{"n_layer": 9, "d_model": 256, "n_experts": 32, "experts_per_token": 2, "d_expert": 128, "d_shared_expert": 128, "activation": "swiglu", "moe_layers": [1, 3, 5, 7], "router_score": "softmax", "normalize_top_k": true, "routed_scale": 1.0, "balance_loss": 0.015, "balance_bias": false, "n_groups": 4, "groups_per_token": 1, "init_std_router": 0.00663, "lr_router": 0.00075, "vocab_size": 31152, "norm": "rmsnorm", "norm_eps": 1e-06, "tie_embeddings": false, "optimizer": "adamw", "lr": 0.00178, "beta1": 0.9, "beta2": 0.99, "batch_tokens": 65536, "seq_len": 1024, "train_tokens": 244100000, "steps": 3725, "dataset": "wikipedia_en"}
Below are experts of layer 5 (counted from 0) of a mixture-of-experts language model. Rows are named router (the router's row for the expert), gate (a neuron's input weights, with its number), up (a neuron's input weights, with its number), down (a neuron's output weights, with its number) and show model dimensions 128-191. Each number is 200 + 20 x the weight over its row's rms, rounded and kept within 0 to 999.
After each expert's rows: "raises" lists some tokens whose logits its average output raises strongly, later layers aside; "gets" lists some tokens that make up at least twice as much of what it gets as of all text. This comes from a sample of Wikipedia text that the model never trained on. Tokens count by the router's weight.

# expert 12
router,188,239,180,174,197,217,184,146,192,193,206,181,220,177,197,216,194,170,205,222,172,214,217,229,241,189,246,200,198,221,190,216,197,226,183,200,189,200,186,234,177,182,186,212,207,184,233,183,200,227,200,209,202,217,194,174,210,229,214,192,174,202,211,185
gate8,180,212,212,203,198,152,190,216,205,214,192,221,175,224,172,212,201,221,201,195,196,203,144,200,206,164,182,214,205,191,207,192,173,237,211,189,229,191,195,198,212,197,208,217,247,204,204,214,217,210,230,226,211,188,226,192,191,208,156,214,200,200,214,205
up8,211,207,171,225,185,221,204,214,182,174,204,173,149,215,199,207,190,212,202,210,192,222,191,210,195,191,226,201,234,240,199,206,192,176,209,191,187,185,209,189,179,183,165,174,200,199,200,211,200,184,201,196,201,247,209,205,224,202,231,188,213,186,201,191
down8,198,217,198,203,192,227,196,191,223,217,195,190,209,189,217,207,182,206,215,227,178,184,149,210,203,140,150,195,196,207,212,196,221,223,191,230,174,215,139,178,188,210,173,220,204,212,228,178,176,215,203,226,195,215,203,217,211,227,160,204,185,187,206,194
gate9,206,191,239,213,173,234,226,212,230,175,156,196,254,203,218,182,193,205,193,185,203,178,184,215,205,148,238,224,171,202,216,217,180,174,200,214,195,198,186,198,208,178,183,194,214,186,222,190,190,172,221,190,193,149,204,232,174,181,189,241,189,206,191,199
up9,182,201,178,199,206,195,211,213,239,206,197,199,178,185,236,226,211,209,163,195,201,192,188,152,190,165,205,202,192,173,210,228,190,202,232,152,226,208,197,215,241,185,177,230,183,187,187,204,195,228,217,205,200,191,192,182,171,146,170,201,194,197,203,218
down9,218,227,179,216,170,218,206,207,232,190,193,202,222,175,181,205,172,203,220,202,214,179,195,229,210,186,226,225,258,180,201,210,218,223,223,200,223,172,194,189,214,203,204,213,237,193,213,176,214,224,208,220,203,200,239,184,197,200,229,193,190,228,212,212
gate10,188,188,194,205,198,219,194,175,192,213,174,192,179,231,196,196,169,194,226,176,232,182,214,205,215,202,230,224,169,164,201,208,224,221,186,214,189,218,202,222,207,212,196,195,199,211,236,192,205,188,226,191,186,189,178,203,209,194,213,211,188,183,210,205
up10,199,192,217,205,196,183,190,236,202,217,202,208,216,233,196,222,245,227,168,196,188,172,179,196,197,204,144,202,223,161,211,199,189,210,220,197,246,208,228,188,203,203,215,194,193,213,174,209,214,163,200,215,218,183,195,217,211,204,165,198,184,202,225,203
down10,234,169,191,187,168,233,194,221,174,198,217,195,208,232,231,188,226,175,184,174,187,153,195,216,206,173,223,208,175,217,157,201,195,219,211,194,200,223,184,204,220,222,193,153,192,226,201,189,210,204,215,191,174,176,209,195,205,226,180,234,217,213,237,185
gate11,200,205,184,158,171,196,209,192,216,206,197,218,182,186,181,218,173,193,210,206,204,197,228,213,215,169,240,229,215,195,174,179,198,176,205,196,193,211,224,248,199,191,174,198,171,196,170,183,206,227,201,145,181,244,223,171,183,208,182,178,180,212,176,184
up11,201,193,166,195,230,186,206,200,218,204,217,217,188,182,214,187,193,199,204,212,169,214,201,193,215,163,211,255,232,204,172,200,193,199,219,178,195,215,211,229,229,181,218,171,171,181,178,184,208,184,167,200,207,218,172,184,210,207,211,215,207,226,183,220
down11,214,212,198,205,208,185,190,164,204,209,193,178,203,151,237,182,220,196,204,219,172,202,145,168,241,247,201,196,193,185,225,209,149,178,210,212,214,198,198,202,213,193,205,202,173,173,157,186,230,195,171,200,189,188,218,187,192,197,167,194,201,195,151,200
gate12,211,228,182,235,258,202,190,185,201,215,198,198,172,193,209,174,182,184,171,219,221,200,207,212,184,166,181,187,190,173,203,155,200,199,199,185,207,224,218,176,169,198,203,201,179,191,191,176,209,204,224,177,228,221,196,200,222,197,182,191,241,250,268,190
up12,184,175,184,173,236,221,166,187,260,198,194,192,186,208,186,228,246,223,173,214,202,184,219,201,213,173,188,233,181,205,228,195,200,174,189,217,155,184,216,234,174,194,172,190,209,203,202,196,192,183,231,172,220,229,229,197,183,195,223,205,186,192,198,208
down12,152,187,236,169,173,208,186,185,224,199,202,190,213,194,208,187,186,226,174,187,170,182,192,221,220,238,193,207,191,221,181,200,166,170,177,185,178,185,182,198,218,197,200,193,219,195,207,186,257,187,209,222,232,194,193,231,216,186,171,197,186,177,189,177
raises: " and", " but", " or", " with", " first"
gets: ",", "),", "\",", "',", ".,", ",\""

# expert 10
router,164,169,164,210,179,192,191,177,194,202,210,222,213,197,224,202,192,177,200,191,208,218,147,184,175,179,211,199,226,206,176,232,225,185,202,181,233,210,197,207,186,212,209,208,224,195,195,196,162,245,225,196,187,188,219,191,202,237,195,181,193,182,222,216
gate0,222,222,215,173,202,191,226,236,197,195,193,174,204,186,201,210,253,199,208,207,215,202,226,210,213,185,218,213,207,165,189,213,206,189,179,204,194,202,201,208,188,167,189,182,204,175,177,213,182,202,221,208,183,191,205,183,175,191,188,199,181,236,208,198
up0,211,209,202,201,212,195,245,224,208,216,177,219,175,195,221,206,214,205,187,206,201,210,219,191,215,230,205,177,184,157,209,209,182,180,214,196,230,200,217,212,223,198,213,187,210,190,209,251,197,217,211,197,175,199,148,208,225,199,177,213,196,206,193,202
down0,196,212,220,206,218,205,174,212,191,207,176,146,185,185,212,228,231,198,172,219,196,211,223,181,198,214,207,192,187,211,203,187,195,197,210,195,198,183,231,222,210,208,182,242,215,183,216,192,159,189,180,164,225,199,186,212,213,208,203,179,204,197,189,231
gate1,184,212,166,189,213,215,205,218,202,160,215,215,187,229,203,207,219,217,189,225,253,201,191,155,215,207,229,203,227,204,194,152,195,222,205,227,208,198,181,204,172,212,218,155,195,225,205,221,182,158,220,146,189,200,192,192,224,215,196,229,227,192,195,184
up1,176,178,195,195,199,233,196,240,210,203,190,200,169,225,178,210,213,187,181,238,261,207,183,185,197,205,222,222,185,209,191,192,184,221,197,212,219,211,170,214,212,213,192,192,205,223,186,194,218,178,212,160,192,204,201,250,201,218,201,217,231,191,163,200
down1,166,206,205,225,188,168,201,179,207,221,222,232,186,208,185,183,158,180,190,204,203,179,199,191,200,190,208,156,198,171,176,228,206,206,215,202,175,201,181,225,194,193,202,182,212,212,176,184,208,199,143,209,186,226,202,205,195,217,202,205,176,224,200,196
gate2,211,200,214,221,142,181,183,198,187,188,221,249,208,181,201,207,182,187,233,193,193,180,209,174,248,203,211,175,220,215,182,203,200,184,217,206,210,183,217,221,205,188,227,215,204,199,176,178,212,185,226,208,171,169,196,225,182,177,174,177,222,207,223,199
up2,196,181,178,184,218,202,197,210,184,167,193,192,188,178,219,218,203,220,190,202,248,206,218,203,201,198,189,221,203,204,219,225,218,192,191,197,163,183,213,221,197,142,178,214,191,210,203,226,202,166,211,204,255,229,234,158,178,194,213,221,159,211,214,171
down2,210,197,195,204,195,203,223,199,213,147,197,174,200,212,185,241,219,187,198,213,216,175,196,194,179,176,214,181,203,182,192,186,219,216,217,212,174,223,202,195,208,197,194,219,235,191,208,185,173,215,195,195,193,198,177,218,217,254,228,221,199,220,211,184
gate3,209,178,203,174,186,187,197,159,187,207,210,182,177,198,230,188,205,225,234,232,197,212,186,238,176,236,200,187,207,183,205,204,192,214,185,186,213,187,203,214,235,222,166,200,208,217,230,220,209,197,230,233,233,201,204,201,191,202,227,186,215,151,206,212
up3,223,186,191,187,225,199,206,195,183,202,203,199,192,220,180,179,176,204,192,191,213,178,201,179,190,193,216,183,191,149,190,196,193,226,192,206,188,195,197,216,197,192,174,172,177,225,193,213,234,218,194,190,239,225,223,179,153,171,179,184,246,177,211,168
down3,202,212,174,230,195,169,177,179,163,189,167,211,205,172,238,199,219,172,195,211,206,190,214,212,229,190,204,156,209,204,199,208,195,178,203,205,194,226,202,173,222,205,191,220,154,176,184,184,188,156,188,229,193,206,167,194,170,165,181,205,224,235,186,194
gate4,214,180,203,171,208,192,167,200,218,180,216,187,180,196,198,206,162,223,217,203,235,180,209,199,187,208,242,180,173,198,165,154,218,227,183,182,160,196,176,229,202,213,207,193,185,207,224,262,217,209,190,185,190,181,220,186,170,209,239,206,221,209,207,212
up4,196,209,149,228,195,234,237,231,233,202,157,196,224,194,187,178,236,194,190,228,195,209,207,150,215,175,218,210,225,191,225,235,186,180,204,209,223,199,208,162,158,186,211,188,245,161,149,177,181,211,196,230,190,173,209,220,224,219,201,156,196,182,194,204
down4,195,233,199,163,204,188,200,181,200,231,223,211,215,209,190,196,204,183,185,220,170,170,236,219,195,196,219,208,206,206,187,181,153,194,238,207,178,176,195,186,162,188,210,231,253,195,202,238,190,213,232,206,175,214,208,185,174,217,166,223,211,194,222,207
raises: " the", " a", " their", " its", " an", " his"
gets: " by", " on", " with", " from", " at", " for"

# expert 24
router,224,194,221,210,204,190,232,197,175,218,248,203,197,194,197,210,199,243,228,221,208,201,240,180,178,232,199,200,225,227,177,204,184,180,173,176,238,190,208,200,226,233,188,230,201,214,210,194,194,209,153,222,210,195,220,206,173,171,199,217,221,157,143,203
gate0,181,200,207,213,212,247,225,202,220,179,209,224,238,204,218,200,190,182,207,207,197,224,196,219,182,205,165,199,171,207,190,229,165,202,187,240,168,204,179,205,180,201,224,218,220,170,195,197,206,237,232,214,194,175,216,193,211,201,192,228,184,198,181,207
up0,195,167,227,196,219,217,227,219,177,192,215,190,174,206,242,214,203,190,196,191,204,197,200,221,225,212,193,195,175,195,204,176,207,242,183,204,220,189,221,220,176,198,205,196,204,207,180,195,210,175,200,188,186,209,234,206,218,199,215,216,226,224,180,193
down0,211,208,176,193,207,188,196,214,186,236,195,200,201,202,241,226,183,181,173,231,208,189,176,215,200,198,230,193,231,179,182,197,201,181,212,205,176,195,227,171,198,212,179,172,202,172,205,174,217,216,167,197,165,205,229,192,160,202,216,195,199,193,225,199
gate1,199,197,217,191,240,196,238,209,197,167,180,196,184,204,193,209,225,167,218,200,174,201,198,183,211,204,202,193,189,189,192,227,205,216,180,218,207,205,237,195,208,186,196,194,190,185,218,173,219,170,208,224,182,166,206,224,201,220,222,218,200,210,188,201
up1,163,208,205,175,206,212,203,207,190,220,202,214,159,226,208,209,219,177,205,181,182,216,189,240,179,192,208,218,226,189,228,204,199,228,205,222,192,173,183,228,188,229,162,196,195,146,219,188,210,232,225,184,229,184,223,182,185,227,172,227,221,186,182,194
down1,185,215,236,188,192,193,211,190,210,167,242,194,216,180,223,171,192,198,196,179,205,229,232,190,215,186,220,225,232,246,231,198,207,193,175,198,207,170,221,193,191,205,169,189,199,192,160,211,218,198,218,235,213,191,204,217,203,219,232,220,194,222,207,191
gate2,241,198,185,185,196,204,232,209,197,230,192,212,211,210,208,216,204,173,181,242,196,175,181,208,190,175,220,210,219,154,193,186,205,198,198,207,205,192,206,210,223,200,234,209,243,188,204,203,233,159,202,184,203,167,217,227,206,228,208,197,194,189,202,207
up2,214,191,214,176,213,206,220,190,185,254,219,191,176,226,158,188,186,168,196,198,160,190,198,225,178,179,202,201,235,230,217,191,206,204,204,180,190,197,187,184,220,204,247,202,210,179,184,214,190,190,181,191,190,199,206,203,238,196,218,175,222,204,193,195
down2,162,228,188,226,235,178,223,205,208,217,232,173,189,239,166,193,243,134,214,195,200,200,164,213,197,206,172,186,203,205,210,194,164,253,186,207,187,230,201,207,197,222,202,200,192,209,223,193,235,200,206,238,205,211,231,182,195,177,230,205,222,183,214,200
gate3,190,186,203,188,194,204,224,180,187,205,233,182,195,219,177,210,238,203,214,210,209,225,199,194,227,229,215,206,210,150,199,205,148,196,215,201,197,191,206,216,200,195,206,198,201,194,195,196,198,196,174,192,210,183,223,221,238,193,210,192,214,215,189,200
up3,214,244,162,220,182,178,214,185,187,197,168,220,201,249,223,198,234,189,203,202,217,159,159,191,224,192,223,196,210,195,195,201,182,190,187,212,238,185,190,195,195,212,176,201,205,172,204,219,173,200,208,196,235,168,208,209,188,208,228,208,225,195,202,195
down3,229,202,258,205,200,213,191,216,215,203,234,216,203,236,219,174,166,214,174,195,209,197,187,210,227,212,173,177,183,221,202,204,192,216,208,189,211,197,173,177,219,211,151,193,219,197,229,201,196,234,200,236,176,209,215,190,218,172,195,205,183,183,196,213
gate4,227,224,202,219,198,211,223,189,182,216,194,195,203,196,200,245,228,179,174,190,196,199,185,202,181,188,223,157,227,173,237,237,184,219,218,205,225,171,219,216,192,207,232,211,199,206,201,250,205,209,232,192,169,178,204,199,237,193,178,220,205,176,165,219
up4,190,232,198,196,193,198,189,165,188,220,219,246,170,213,172,214,205,173,203,174,192,188,206,202,158,233,203,210,174,180,195,222,207,186,209,224,198,186,195,216,221,216,202,190,172,194,218,185,194,181,264,222,234,199,189,196,215,187,179,211,214,179,199,224
down4,194,202,201,167,208,185,196,210,199,219,214,200,197,202,210,193,185,191,234,154,188,195,240,198,233,184,249,218,177,229,199,156,225,212,173,200,198,193,144,189,206,214,188,216,179,191,216,171,210,164,189,230,222,206,209,200,212,207,232,182,205,197,224,195
raises: ".", ",", "\n", "-", " and", " in"
gets: " |", ";", " round", "or", " half", " Act"

# expert 0
router,170,231,197,197,244,200,195,186,220,234,227,205,193,182,217,170,209,189,214,189,179,196,207,176,214,187,178,178,234,238,216,201,207,174,168,190,201,212,185,200,228,167,169,213,227,186,223,180,204,222,172,208,234,165,216,194,220,209,202,227,213,194,203,188
gate0,221,205,223,209,213,190,197,180,208,173,215,201,177,226,183,215,197,205,208,184,215,174,200,201,175,199,192,200,194,171,208,187,202,189,213,198,167,179,188,194,184,218,202,224,191,185,208,214,169,219,189,197,192,235,211,230,206,232,171,202,164,199,200,247
up0,199,192,215,224,216,190,182,184,219,202,226,220,236,198,173,184,220,236,185,211,191,189,178,204,186,194,197,220,199,206,181,199,183,200,176,198,218,191,173,202,243,209,207,235,187,183,204,205,169,220,200,221,214,212,242,218,198,225,160,185,164,188,197,213
down0,180,187,177,196,211,148,171,211,190,210,191,212,190,215,171,210,202,166,204,193,175,239,183,187,177,232,199,194,182,209,184,163,197,208,216,181,220,215,185,174,172,179,197,218,214,164,199,204,197,163,205,181,221,219,173,193,173,194,172,219,185,238,201,186
gate1,189,194,180,181,203,220,196,190,210,205,207,177,203,212,186,175,214,208,204,152,209,171,192,188,227,190,202,159,169,217,187,191,191,189,184,199,204,178,194,191,186,235,190,185,214,225,203,206,207,196,236,203,210,172,245,199,222,176,175,197,167,164,205,214
up1,191,168,207,171,222,215,196,202,210,199,186,189,179,211,189,198,205,246,158,205,197,186,205,188,208,219,210,164,202,180,180,196,196,196,165,202,188,190,205,185,199,201,162,185,181,219,198,186,195,215,174,220,209,181,237,183,214,189,153,228,177,159,181,200
down1,191,183,245,200,199,202,216,179,178,163,171,184,172,199,194,223,184,196,183,239,228,196,170,229,185,165,199,172,185,192,184,234,208,213,203,192,202,199,200,183,186,233,163,160,187,214,223,224,217,179,193,209,234,222,195,175,224,215,197,208,196,213,193,212
gate2,185,192,185,180,215,221,216,227,175,213,181,216,206,233,222,204,191,170,177,194,216,190,170,188,203,223,214,196,177,229,211,207,174,226,153,214,213,172,210,198,211,225,222,184,195,201,191,201,176,198,221,234,190,162,212,235,209,206,198,211,212,204,229,221
up2,194,218,243,203,221,206,221,200,204,222,226,176,205,195,167,193,168,229,227,156,176,215,194,183,202,178,209,214,235,196,219,175,194,177,204,178,210,178,177,182,218,186,152,164,182,175,188,196,197,246,198,193,173,221,202,206,173,195,185,219,179,206,199,216
down2,214,199,189,168,203,184,203,215,201,200,201,162,197,227,186,220,194,190,209,224,182,214,207,159,174,205,206,182,203,191,158,170,183,144,233,219,196,208,204,209,182,208,219,195,193,241,223,169,205,219,189,178,235,213,205,183,203,232,212,186,221,193,222,164
gate3,241,194,210,169,217,233,202,209,202,202,214,213,189,215,174,163,206,202,203,201,185,188,184,192,207,232,219,238,191,188,250,201,228,182,162,221,208,203,180,174,201,182,226,200,206,250,201,250,198,206,181,216,223,213,181,236,189,203,183,200,204,174,207,205
up3,208,186,170,174,192,205,218,214,203,198,178,200,203,200,193,207,222,170,192,220,196,208,191,181,211,205,205,176,219,200,196,201,199,189,196,214,225,180,236,214,194,188,203,204,190,191,191,209,216,190,196,203,199,190,210,194,206,202,179,165,197,229,230,180
down3,216,194,199,207,169,195,201,203,215,237,183,209,226,188,219,172,232,200,208,216,196,203,218,233,214,192,187,212,195,214,196,197,166,210,218,212,200,168,206,227,207,170,181,202,199,173,149,218,180,189,200,177,199,207,206,226,219,226,199,183,215,219,195,191
gate4,218,186,199,161,217,192,213,226,206,204,195,193,228,193,229,176,221,195,199,214,215,174,170,194,203,216,206,177,180,191,215,230,196,214,223,227,220,207,203,168,218,221,231,193,202,186,218,242,198,160,183,191,173,229,212,230,231,181,202,218,184,204,193,230
up4,207,228,190,212,181,200,213,173,202,189,186,225,194,195,167,239,192,220,220,186,226,210,231,211,197,200,223,215,213,174,145,170,219,198,199,193,173,201,219,237,178,198,196,210,168,185,204,184,211,224,211,172,202,177,196,187,185,232,183,178,207,188,208,179
down4,213,205,186,208,226,204,208,165,210,226,229,193,174,181,198,198,215,178,191,219,211,220,255,215,163,214,196,205,161,185,205,170,201,225,161,192,199,195,211,176,187,200,197,239,183,209,213,183,196,211,256,153,183,231,202,182,178,184,203,203,188,221,217,236
raises: " and", " |", ",", "?"
gets: " |", "|", " (", " ", ")", "\""

# expert 29
router,236,213,207,183,178,221,188,204,195,195,189,208,235,188,193,195,182,187,207,188,175,209,202,198,209,205,240,197,221,194,188,253,216,211,219,203,213,202,175,197,233,214,221,152,197,212,184,192,215,224,233,214,207,206,203,176,228,230,208,187,204,199,200,186
gate0,186,197,199,178,209,231,207,210,224,188,205,198,223,147,201,220,215,177,206,194,200,207,170,219,176,185,205,205,181,210,203,213,182,192,193,225,204,196,191,207,195,220,217,192,239,234,199,198,157,241,200,210,205,202,214,210,176,204,211,204,231,183,168,190
up0,234,192,204,157,220,189,220,224,208,179,195,200,236,204,205,200,174,166,188,181,175,168,206,189,195,212,175,219,177,176,194,228,208,194,227,173,181,197,224,186,196,200,204,203,152,180,215,202,163,211,197,227,243,213,186,194,176,176,175,194,224,184,195,213
down0,197,220,207,217,224,211,207,222,200,204,205,186,201,228,204,236,186,229,212,201,186,182,219,198,203,195,211,185,211,215,199,180,223,209,204,201,177,194,165,192,196,197,202,204,224,213,176,201,221,201,233,246,213,203,196,210,201,194,220,207,218,255,195,224
gate1,194,189,237,170,220,163,215,198,192,182,201,200,207,193,229,198,220,202,191,207,229,193,213,218,172,214,218,189,233,191,188,235,189,177,180,233,162,173,200,207,205,171,230,178,242,221,180,176,204,227,198,176,160,192,177,184,217,219,216,157,200,188,198,211
up1,194,177,168,193,177,199,205,202,194,163,232,221,212,204,208,168,181,218,204,194,175,242,179,193,210,176,207,184,177,188,217,211,183,198,192,171,179,184,189,189,201,212,204,189,169,165,163,200,167,164,209,160,231,220,208,179,208,204,195,204,227,197,198,223
down1,169,199,213,188,196,207,186,228,191,213,181,177,188,227,193,205,202,180,220,196,201,186,234,183,161,205,216,208,198,240,212,167,167,173,186,195,201,241,189,215,199,164,225,197,204,234,177,226,222,212,205,191,202,219,237,179,178,173,207,210,217,230,182,210
gate2,222,170,198,205,200,210,194,199,190,234,210,225,218,217,187,229,189,181,182,191,211,221,174,233,221,196,187,194,180,217,183,234,198,211,208,227,180,194,203,190,216,164,192,255,223,186,205,207,210,205,214,202,227,198,205,241,243,203,215,241,191,192,195,206
up2,204,200,197,183,197,209,186,198,209,197,243,246,172,186,213,231,205,187,191,199,200,195,170,193,218,212,188,216,198,216,184,216,204,222,203,204,201,204,191,194,232,186,210,231,184,175,206,193,215,200,237,187,193,165,216,234,217,202,214,195,222,176,148,212
down2,208,201,221,193,217,221,242,223,228,181,207,216,232,170,221,160,180,180,179,183,213,207,179,224,208,238,159,228,214,258,185,186,210,203,187,199,220,202,197,220,214,216,186,215,201,191,231,194,209,191,196,181,214,225,216,228,159,209,217,212,204,196,185,229
gate3,185,145,153,199,197,196,248,165,234,207,205,209,197,182,187,201,195,181,171,256,241,209,204,238,184,205,197,171,205,204,188,207,207,192,213,219,204,221,207,204,225,199,188,206,201,191,203,201,210,216,188,203,234,190,194,186,189,181,221,223,200,189,185,176
up3,208,196,176,193,192,180,233,158,186,186,252,202,171,242,189,190,191,196,190,241,215,184,208,218,186,200,209,169,213,198,175,210,183,200,213,224,218,226,190,212,210,215,207,194,183,188,196,183,251,214,231,173,233,192,203,192,238,204,222,209,193,181,206,167
down3,211,204,223,165,214,194,222,235,177,185,179,189,200,217,211,167,261,224,192,222,238,189,216,199,228,212,203,185,201,212,196,187,201,208,171,185,204,210,216,227,151,170,214,208,176,201,188,228,198,177,188,168,212,217,192,223,186,216,210,162,187,180,165,214
gate4,215,214,186,179,227,207,226,237,199,209,192,204,223,251,208,162,224,187,177,185,244,207,180,203,222,179,214,175,182,187,225,207,180,205,195,208,225,176,182,182,229,175,204,176,204,206,247,208,240,216,224,187,173,202,177,187,201,227,215,189,197,183,184,174
up4,178,213,224,225,238,190,197,212,201,188,196,169,175,213,232,185,190,233,217,215,204,221,186,199,194,199,231,221,160,218,196,137,199,213,218,243,196,212,197,211,183,201,219,187,163,202,149,228,175,190,164,193,187,186,170,166,222,200,216,188,245,197,204,186
down4,201,203,199,184,199,201,235,190,226,240,249,197,162,190,218,173,155,190,205,207,201,173,183,200,222,163,204,190,196,216,193,203,221,177,175,166,244,194,193,222,224,207,214,207,184,199,215,168,221,229,192,221,181,186,204,186,228,229,201,217,162,208,204,166
raises: " he", " it", " there", " they", " the", " a"
gets: " that", ",", " which", " as", " who", " it"

# expert 28
router,142,188,204,216,221,194,213,195,193,203,201,172,201,213,235,206,219,218,194,178,174,160,166,204,186,154,188,205,218,199,189,217,217,174,185,221,211,198,182,174,206,177,192,181,205,160,226,175,195,209,209,219,193,215,190,219,220,194,220,185,172,185,180,234
gate8,200,238,201,214,184,177,219,235,201,190,231,216,168,195,225,192,182,224,198,192,197,211,192,201,179,186,208,220,235,204,229,201,191,142,178,194,195,169,198,221,139,196,174,159,166,194,189,199,209,200,199,205,190,210,180,215,214,184,226,221,228,224,189,235
up8,190,213,159,204,185,179,202,206,197,173,219,219,220,185,230,166,199,202,193,202,197,212,191,206,195,227,187,215,211,223,220,197,197,164,201,223,191,167,177,218,153,194,181,191,179,210,182,214,183,203,203,182,168,191,191,190,222,161,212,214,220,232,200,241
down8,193,176,212,180,213,205,213,227,216,189,202,209,209,190,208,193,191,199,219,178,210,166,174,188,205,165,188,214,203,187,187,172,298,201,171,198,210,212,226,189,163,221,203,177,207,227,195,198,181,213,230,185,208,190,187,200,187,191,216,236,199,184,197,196
gate9,193,208,203,205,163,206,194,198,215,178,201,206,184,207,196,210,198,224,215,183,209,216,207,197,259,171,176,194,192,244,204,166,197,192,224,207,226,228,191,216,198,161,189,168,220,184,190,194,201,194,196,168,183,207,216,208,219,195,244,189,129,207,210,223
up9,192,176,179,149,252,254,218,231,205,187,195,188,183,199,229,189,194,166,182,167,185,200,205,218,167,227,207,207,255,191,222,213,205,213,211,202,187,165,231,189,209,202,211,205,205,188,203,204,206,189,202,212,228,196,184,208,218,225,210,170,207,134,180,207
down9,191,191,197,218,200,183,207,221,188,222,183,207,172,206,197,219,204,181,193,220,211,219,187,198,194,223,201,175,171,204,219,220,112,202,188,199,212,208,191,206,200,223,217,203,232,214,211,187,215,189,227,204,191,192,182,205,208,179,230,172,195,211,181,194
gate10,217,213,221,220,187,202,197,209,205,239,210,175,225,196,216,182,207,215,191,198,182,192,183,210,218,200,201,194,189,221,225,222,176,176,207,216,178,202,228,215,203,184,237,205,206,212,169,211,199,225,188,228,192,178,169,207,225,200,162,185,214,255,189,229
up10,180,223,217,192,197,184,191,191,193,199,196,183,221,161,235,212,195,216,199,191,186,198,195,256,198,188,208,224,226,248,210,186,203,192,222,198,194,216,220,202,183,188,207,191,176,189,168,181,179,217,203,183,217,187,182,210,225,230,177,188,181,229,202,232
down10,157,223,177,195,228,217,208,204,201,206,204,189,199,196,199,181,213,157,233,205,204,212,223,184,187,196,174,180,228,190,172,162,158,195,176,206,171,202,185,178,172,211,164,214,200,184,219,198,169,201,187,139,199,189,216,192,184,205,224,237,223,188,179,220
gate11,175,174,224,201,218,249,203,193,222,175,176,220,177,188,206,217,220,204,179,220,201,204,223,222,177,206,191,229,191,234,223,159,207,212,178,157,164,212,206,204,174,175,250,227,218,200,204,180,210,204,202,157,173,192,195,205,216,188,214,173,204,176,215,219
up11,208,175,221,175,200,185,222,141,176,194,169,162,222,218,197,205,199,198,204,208,232,187,201,189,203,193,226,166,190,203,217,214,201,196,211,180,209,188,189,208,201,198,177,194,174,172,161,177,225,228,218,206,222,210,226,203,194,203,205,200,192,221,219,214
down11,199,187,193,191,171,196,193,181,202,213,205,165,210,163,166,159,177,207,200,198,170,201,223,221,203,192,169,192,199,214,234,211,230,191,192,225,189,198,189,215,180,214,195,204,185,236,229,228,198,238,191,224,167,192,192,199,176,228,214,216,214,156,204,194
gate12,182,199,195,165,161,201,202,220,198,220,200,183,199,221,200,183,178,207,205,222,219,194,196,203,199,171,210,170,180,188,177,205,172,218,198,268,195,177,218,208,198,232,180,198,239,195,213,227,188,218,203,230,219,232,215,227,192,195,181,234,197,196,213,184
up12,200,202,166,202,230,200,217,193,221,187,194,204,185,194,222,193,231,196,187,248,202,214,195,208,202,189,223,214,216,226,202,203,190,190,209,204,225,237,184,185,235,235,169,203,202,212,188,213,181,236,232,217,177,203,208,179,192,225,244,164,172,190,177,185
down12,169,192,226,208,214,190,199,201,197,217,230,190,190,202,179,166,184,203,235,166,190,203,214,188,157,205,220,175,194,219,197,222,201,184,200,205,212,225,212,225,195,234,212,184,192,205,216,233,186,185,197,200,195,203,195,189,175,192,220,223,182,219,208,211
raises: " 2", " 3", " 4", " 1", " N", " 6"
gets: ":", " |", "|", "-", "=", "):"